config = dict(
    n_layer=11,
    d_model=768,
    n_experts=48,
    experts_per_token=4,
    d_expert=192,
    d_shared_expert=0,
    activation='swiglu',
    moe_layers=[1, 3, 5, 7, 9],
    router_score='sigmoid',
    normalize_top_k=True,
    routed_scale=2.5,
    balance_loss=0.00299,
    balance_bias=False,
    init_std_router=0.0089,
    lr_router=0.000149,
    n_head=12,
    n_kv_head=4,
    head_dim=64,
    vocab_size=32000,
    norm='rmsnorm',
    norm_place='pre',
    norm_eps=1e-06,
    positions='rope',
    rope_base=49200.0,
    rope_fraction=1.0,
    qk_norm=False,
    attn_scale=0.125,
    tie_embeddings=False,
    parallel_block=False,
    init='normal',
    init_std_qkv=0.0189,
    init_std_o=0.0189,
    init_std_up=0.0189,
    init_std_down=0.0,
    optimizer='soap_variant',
    lr=0.00138,
    lr_mult_o=0.683,
    beta1=0.95,
    beta2=0.99,
    lr_head=0.00367,
    grad_clip=2.0,
    warmup_steps=200,
    schedule='wsd',
    decay_fraction=0.937,
    decay_shape='linear',
    final_lr_fraction=0.0,
    batch_tokens=[32768, 65536, 98304],
    seq_len=1024,
    doc_mask=True,
    train_tokens=317000000,
    steps=5295,
    dataset='wikipedia_en',
)
Below are experts of layer 7 (counted from 0) of a mixture-of-experts language model. Rows are named router (the router's row for the expert), down (a neuron's output weights, with its number) and show model dimensions 256-383. Each number is 128 + 24 x the weight over its row's rms, rounded and kept within 0 to 255. Numbers have three digits each.
Before each expert's rows: a language model's description of what the expert responds to. This comes from a sample of Wikipedia text that the model never trained on.

# expert 44
It responds to: Articles and possessive determiners before noun phrases (the, The, its, their) and colons after infobox labels or title parts.
router:127124144113150136137118121105097106110135099118109127144089136127164110131121168110118113155149095097154115120117136133131117120108127136049079142143075160118146141130109118160141089136153125143062157078084125160163152152133112139110132111145126118026144117162105129119129139125193142149132149116138211131123127120142148069099139102146128140130090117077112084146070125091097131124116
down0:134091102171102121115123122145094143100162115103120121162090138139104143115102136142085116132148119123142160178096136142138131121117115096152117152145100114127114148113120097141123077121147123113083119081144065135135132144165126139089115142119109166110135112180141136114162185085091105139085156178120150099139117131134144115110120139166170111106064117110110133155111141135085155114139
down1:123150155120144134138142139126131108173151138138144161134135122117111107161136107101108158122129132148129106133142123140150108150154126161093145144170163116126144117096193117139138150107075117169133090151109151117136107102115119095121099090102140102137123149107062078108136135108133131111130146143126096108145120122188144128150072104142150124131125120109099114151082123137148125087134
down2:152095134115109159118074117121090148124157147121140181147143109140138080133085123111139057142126167120139139120142174141138141130116194125139120145120138139144117134126137151087132097144147104119114148132096120123119106104004111127132068117100110137171143156130124109102097118137097140141140132132126121137125132088085080147129113086152098123170115182120130157121148115150187131122128
down3:121121141132136163134111149111141120120115134131117146084119112108170101117155122115078095136141094139125099201176091105147107136128139149102128122114106167145061122109101167102086123111115179132105116149104134120137181081156125144128142114114123094171137102178138131109095106139160115161128107138126125132122113106142123119131129114117168138072084087123106135172086110135103143084098
down4:104144115105141124120124146145172081073142147127121123149108109109064122141153135128100130146128114131153116126193130099164129127120086138121124161068102143121161101128130115099097139119141120113131128124147168116142152122120108113111105104168131083137105136140146120155141110139143113141120155074154103125138127133140107119141098156118113137137130112125146159109123141139132145146123
down5:111123107138098103143169124164086137134147158119105116144136104158100156125119124087102144131108106154095166167101133137108092126083095160160156097091154136134131116087105049159170126136113116147155107118106146106129124137116113123076134137152150189132120139127112121100071149124110112149131148171132109140096116127109158163160156120119155131132096101162146117139136112147113138148146
down6:114152120089154141128129117091158123114128117126133112135130149142154116133139118094129088152152137142134131134108137174066118085124131132102105124199154164143185140155165149125115111167098138156062143165108108098157163082121156126150151095124154143154102149125091128121114118109129120134116140114143118112138140137126164089116115104133129154140077093124111127133094130126089118156119
down7:135102124137139141118151140125129117138125161149140149193183148134168096151161086141127172096147145145152128145098131146129120088136112137133150169134092151105128119138112135107135141163135128137137147102098142120090131142144133105131111125103160161112133147122151122122132138112109147162121136146143088097148133097168161148142080103154144115066167130163107126185112145121146183134122
down8:120149105120119131137155104119119162183037153126113119113155130118085146079150149142135076122167114101116151114104126138150177123109115143129076109104125149156148173118130079108137139147161107142164107127146149138138141119077146096099121135166126136139153126151167134132134090087157098089099138124136142133128133120089070180138138133158169093103122148156132130189135133139071122150114
down9:138122141136170130113134149121133099109140146143135145122140132133140098117129113132151128137118122106128033174166167111129118156168131180110130152114164113154116095159146131191127123190120168162110085175120167142105129153168125117139140102106154136174154130120132185095186124200122135145128110075172120136125118152168106119125103122114137136099157117095129093076142143127124147072144
down10:147111146122116167117114135086140129131123133114113112148102137103093141130082123128118113089148118130118147156158115126161148144127123120101122126082110122085122105112082092181117108087151121096123080142114117113160133167056134091166119107145095134170116112129158139095138133139086132115129112126129099121171163133135095118143106158111116156124095128091172115142112112154173138106129
down11:149124108153110158123142088146174110128089152153166144091084134123111115114136126118130094109147144140069127105157142121110111148057117127126101115090128136110110121126162112139062113124154097136132122165133110096121109111099143118137121114119146095134135160120119147168114143090106116090145142147132112136113115128151103142080078147147126151091079116145120124115132125107093137135132
down12:177116115155120117119140153165148156120139125110117134137086114135155136153139148114160159115148098165118110129138135097172098108144144134131124124139135116165148139181150101084138102147162116159139164114101095148115146144088122091093138154116132128101134180151168115137126140168123108141104175142171142127142170113100153181151120131120099146114128152152099115168182161110115158165109
down13:156126171141137106142132160152133131145131089127139134155112102122160128100160171098114133178164139126146141141144131138134110152158084180101169164130105129144161155140139105119161156124106100119086122129145120130179088134104125124099136143121166106150114157152127106140101055156126088136146128155179143124136149161137133075129131109171164122119094108110101125092069106122173154184124
down14:088154125141105157129139149142101142120116130111137121118140164128097112105119140111157099092142134157176144149088130097153118105125133160090098104140144147106131139104126159117109157127124126128131130157104160121177178153174096150137135190156122117124102085132099115165104122153166102117111156146125145118125109146087154159119171108145108123136141111128093118161132120129132150133110
down15:160144142135141115134128166135115108153135152131116162125107158135136114174105120133198080136145165141069115128124124095125096131106136162142110117115123127094123150108132139145131118106094134165147124148111115111141133123101135164133121091139073131069120099170127130117081145153135137114136099131102124119166114119149132134148134150137148131117169110092166141111085159109152117128158
down16:124118151136112086151117118112109111175126132146146158117126130131128102135140142114102119095093131144126140168141110130135136078078097101132118120092181131130111113100104147187115131095113120140155143113141124117102143142138142125168102081082128099100108127141106110096139124122101144190139120096101134158138140094110148126149127135123127131131135136120122121113158091129130165156136
down17:133102132125127142116126132112133133069126112138215110140118133115144113126130105112106121115122121140109138156138128129156135149142145106119174136099105102128153108107161152124135153121127128125145118127111133137106132116077087120118140117088089109078170102102136136126131160109111118149124117159122096138136101140133126115134128149142156087114154124139104127102143113157122099126131
down18:146067173157136139136103097122137144152142128168095125135135091099110126106126110141147126152159106131084111146128135128151130140174100167110125145173154153158113129134118110166127164162147143155111147149139164160124087159085114123164116131149100145140148137137146163104168152125101101131108156106138072109182113107117159140086108117156118065107133121123132109139103155130079183112105
down19:080163084127111103134135110121114107141102138159131096116096124143104139122103167110179117134187213132115102114149144114118094171131127127126126131133117172112138159126092114140109110122137183135106127127070120109146155084102145153126138112127073066162123123128154137137159127168137135123104120123121109132164129118134111117103141135103146142128141137086116109133114130172127080164123
down20:111121093134116150128128143151105122112112130149130150084117094146121121110110153144126129155113139133123120130144085143145128111183135107101112106156131142098150118120110116122140101092152149106140101090156135135156158130174162108133135105130105107123142143148080121115125115144142115123141069133162106133151121126115162132142137141164161129099138189162155140114162144143151090148160
down21:134153127093146162120126139127154094156109114128109112152127143111101133118132104130088089131149112092101120150158151108106157152136128114149085123126163166168168154102125151136116148145127124145113131129157161142114153163137071105105117123119112132083094165137166140113099130115111126092092163144064161132104127109131133119150135079131117119144117113136111105135125130161136115095133
down22:125103063143112171119110128118122162117138135175136158098131121126087104145134122120124104141120140169087115156094109142139135145145139150141119135137144107109103120157152161134118095084139123130137109129138134096153132073093074108142104132125128108122109148115093141154137133168161149091153149143133106100110103158126129158172107145110092109128168173120117179151158129167107140093123
down23:130110132115116152123132123091145108155126122080111102160120111077127140135123134115116115136159129132096116130137116129178101124162063142118126075103119144174120133158131110118130168161130124119127098151126107132151195167089137124137118117142159145100134125097158147081120115123204128111144140145033127091093138126126149132118130131136114143103165136130133126118094129080085159080152
down24:123138148161095069137117098123140146109137124151104150105136137110137107121181110194093108111083143080150086115144122131115131149121095116104128128143128132084090111169132117140151138119134121116117140105157132136159078121149126121181123132132108131097109143100111119078124111079134110094166172099101127119104131097151076116144130142112093129114134096128134133131146134096100122096165
down25:162142148123106129159129124146111112177146133141109141102102132122101151133133112117144118137102159064121168132124134142182150139164111126112120121110105135140118084101088119133149122171087117134120119110097108114136123116159129101110128146104138081067150134094080116112121137124109115136103141104171118102112148154128118127069156117076133147139126090179137106136140139066133118102100
down26:104144142135159155119159098095168125157129161138130116132161102092147143138129103137141137164199144159113122105135148155168127099126160175131129135097127121162139096121102093073134107129136106096134105123089111104101136118167126115149135133137127116133125110173091124144178120105120128086120131144085122102142139176131136099098141164140098131125168147109092124141160142121067114105108
down27:100128118128153137112104170152124101148132116120143127147137121124156165109134131114121164120116114107138124168081169157141137164129119136168161164119125152116106135150129112175150116146109096154140173096127129121098141121105097156124112156152143135110204173144133108154114100092121164133163110110127074149119118112128113166154099053133088158144146126106144127118135122120144102087110
down28:169135114158136088138161131130134092099123117156098103139127098126103140145105135162103124121164129119141101160114114128109090119132074143120129154132116097127186114136128132134113133149120096138089093116135081153129120093108108050097131157102114094102122104135155146135131175127099116118135128112192127132113150138175149100137117110142154116129106128145136140135110123121153087110130
down29:129086166122159125085125099136139144093102155105104095128154065099113132168175129143140133143137159125139124099064117136142140110153128133115122122098124114114117120140128143143146146131148130178154123135166124107153118109036121149114104146165105144135128116107142092149118165126127063139132170072130175181083127095121103161097118095170100076123113123098117167118149113108069109150158
down30:139152137177160116110109112116121123140107128146163155120122111139144155091125157146148105116070077062135137155096109128120158142131164107112135081163153123134145128130121143152100125091123144123130116193125112101115145152132091143140126121138150057140148079118109044113089139168147088116159079148165110092125123101172168129139081133134095122110098138135100129090146118099156141115159
down31:085120106122152090106136106166126114123097122102136136138160097153140141159141143121146134154124129108116108127167115122172159142165121146107166141137129130161148118096102132153145132119107156140148148108123112154137161132156130120124164166148156129159119130102114122149158108115169109140138137090153119061128135091141145144127170119163089141159152108141128120138175159126117122124133
down32:120156084111103111136155098167109120135141153145140118158131075150107164095125116096101122124087120135127098132135161096141136126112162097163078134148129091123116173154113137143106160133108148118160100142139149136112110124105140120078113157129100126134142153070166143118135176104102123098116130186118150127164098136094142157143116180139129103117115124081131134136130125155117103140124
down33:113095127102173080109069158135113145158118150115144156134148076156110147122172166111160104166112140109159110102120102093130133116119137135140140194146134122105151113108159128123139097120105138172091150147160126160135138161038139124155075119118134080127100109140116153099107078099099161161156139130141120164164110168149154108113152165116115146148132134143118142116146134093155133135136
down34:105151135133135168113104131136115127137128113154125126175167134154076110130120130162099132102139156119168167083123135104135125129153065149119126117082081102105127128105127114137132120064152110080113155122167162106142127147136095135139130114177145139122122102128143177114154165119106161118140098110097073181141143125130089123118170139140107091097167079100116150130131189113129082117141
down35:163146091137106181130139104149144099141139149107159102138098125083184150180114134131137112121119118128109143154153104110107098128154127134124140128134170128106126161177089161156112083134161117122108148103121134194168161146161152112103168127097098122111116125106104148163152114105161153137093180134107152143173089131128093127125129128108125133138081144119124114124120107156125117136122
down36:120109154103101132122110120129167130132109161136117154180072109115127125137128151134148096091139123153124134166158134157101142151146141135133084110096134125137141124057169133130104084100176127132117090119103140105119172166117100139154170088109118157124134113119116106128143139096121128100111114120125151127074111116093113150132081101155082143151103138119147105122151154153183135094105
down37:172118130179115121092128135148126091157137137112107129121087111106126138157104100143112086115094079128153157153161072151147107146152126115114142094156088093166118094166114127130151104108119108125164123113112099112078121073112147126148133135134095160183155141111155118117108139142142087155088079092163133116126153120125146142136110139138078093155133091165079085147130153144112126155116
down38:106121120124121093117126071108107082163133105116136123114105109108132125116150155111129136118146144087114135171137135100146132122125152131116121106142136127124082172148120134134162116167089148145117174124072117147144069137076108149173125158118154153126087104139156153141115150151123129153154122151106165126109083160146146128150115124088134125093127138115125122129128156092110113149148
down39:142135178114130131118102128150108124140118138084133143159089118124143134153109138110115127128126101107176076127107120109142150153099136104140098188153109100188134115139149131137083115121119150137132148148124123127146101106152106099135097092127148130168091135156112140170141082122099145162122086108159140101111105091096151136138118175153182137088114115142120084156125137111159114124126
down40:117079137133100113122144109132143137167121124130121130175134114152127162116132161150142143116123124126104112139107149124116182105136151146106118114132100145174151123174132121128109112121131094155164159129168147123109159127128123137164112114148113103153109137169130161144092122134116119150121105093148135120109086114146161176114144138131122119104108143097138139129152128132121103049133
down41:134115089132146102129144163152115103182083119161155122107129133124118136074125108109087109157097087125108107121144103121078148100117119122107166125120096103134164152134124156159129121116144124104109129135084115094112118144086072142122124131140150136069143120134135126132106173147097109157161133097111108129169139103094151103124128095105102104104132099088130127129122095154142068140118
down42:091121102115167169169121118120118113116134133117125123143122125125126138138142133149138118125188111147136115121152124098165141139124114124128149113091126121143114136114133136163127121107099153126137173132114177117133150076106135133096156161118135112119156152099114121146148111145069113136151115120190163139120157143117107106147166122119153172135124133139106098161118129128110137113099
down43:154128149129139121132143115196162149148165137084139107130115117105168130132143142132149136136129099180162149124088139168126144161099146137122147150114103114104176121089153141162147133119153092123115130115128151105158118177111108161108135124168137119148108105129124156142113105095119139146145080181110088155147069114074157154141115072111090145131121147105139193144120127098121099138129
down44:148140124126116073113141142127124139123131137138095165142115131124163112121099158151175104145129134104132080160145137129144141153083103168112144102159156113104138162100091098102145101127084135080140135100125109115114115120139142172153164111142130095138137136141117126146122143159146071098108133161118122115129177190140091127125107151128134119177113142124107105173119132121082162077153
down45:137116108130157118158086130121145142153153167141130096103147127097146140128144127145132076101133117148126121176093136150149149136071159149093141121102115137127142148158158148115136130127153132113164078139166142112128115149125123101153117105109164137113126103094137073123084146105080107097106131138064156100112118132150071112153111137149140129136091105145135140180145104134115123118110
down46:140163138150115154098102130134153112116141116106159073163093132127097112121130102151113079116130119115131109058114099137126073119115129174103166119126123187148115171158133096169117113170141128122132106108121121125136112074096103176130060165155137117096132155153112137141115129089143133134137151124126162118153109102096138114151160121078152143086148120143150147114125131164106143157146
down47:105177114133140121136130103090163159104149184109139109109147178161116129132122135110113162151080142109108118139157165133090101132172127163123113147151154146137112181131129116130140141130102144150147144122110123172161138173125113127152132125129149132115113102084124115116128106110146076156111160132080124131112143118157109153120076092131130115141144183129103157127177119101151144180144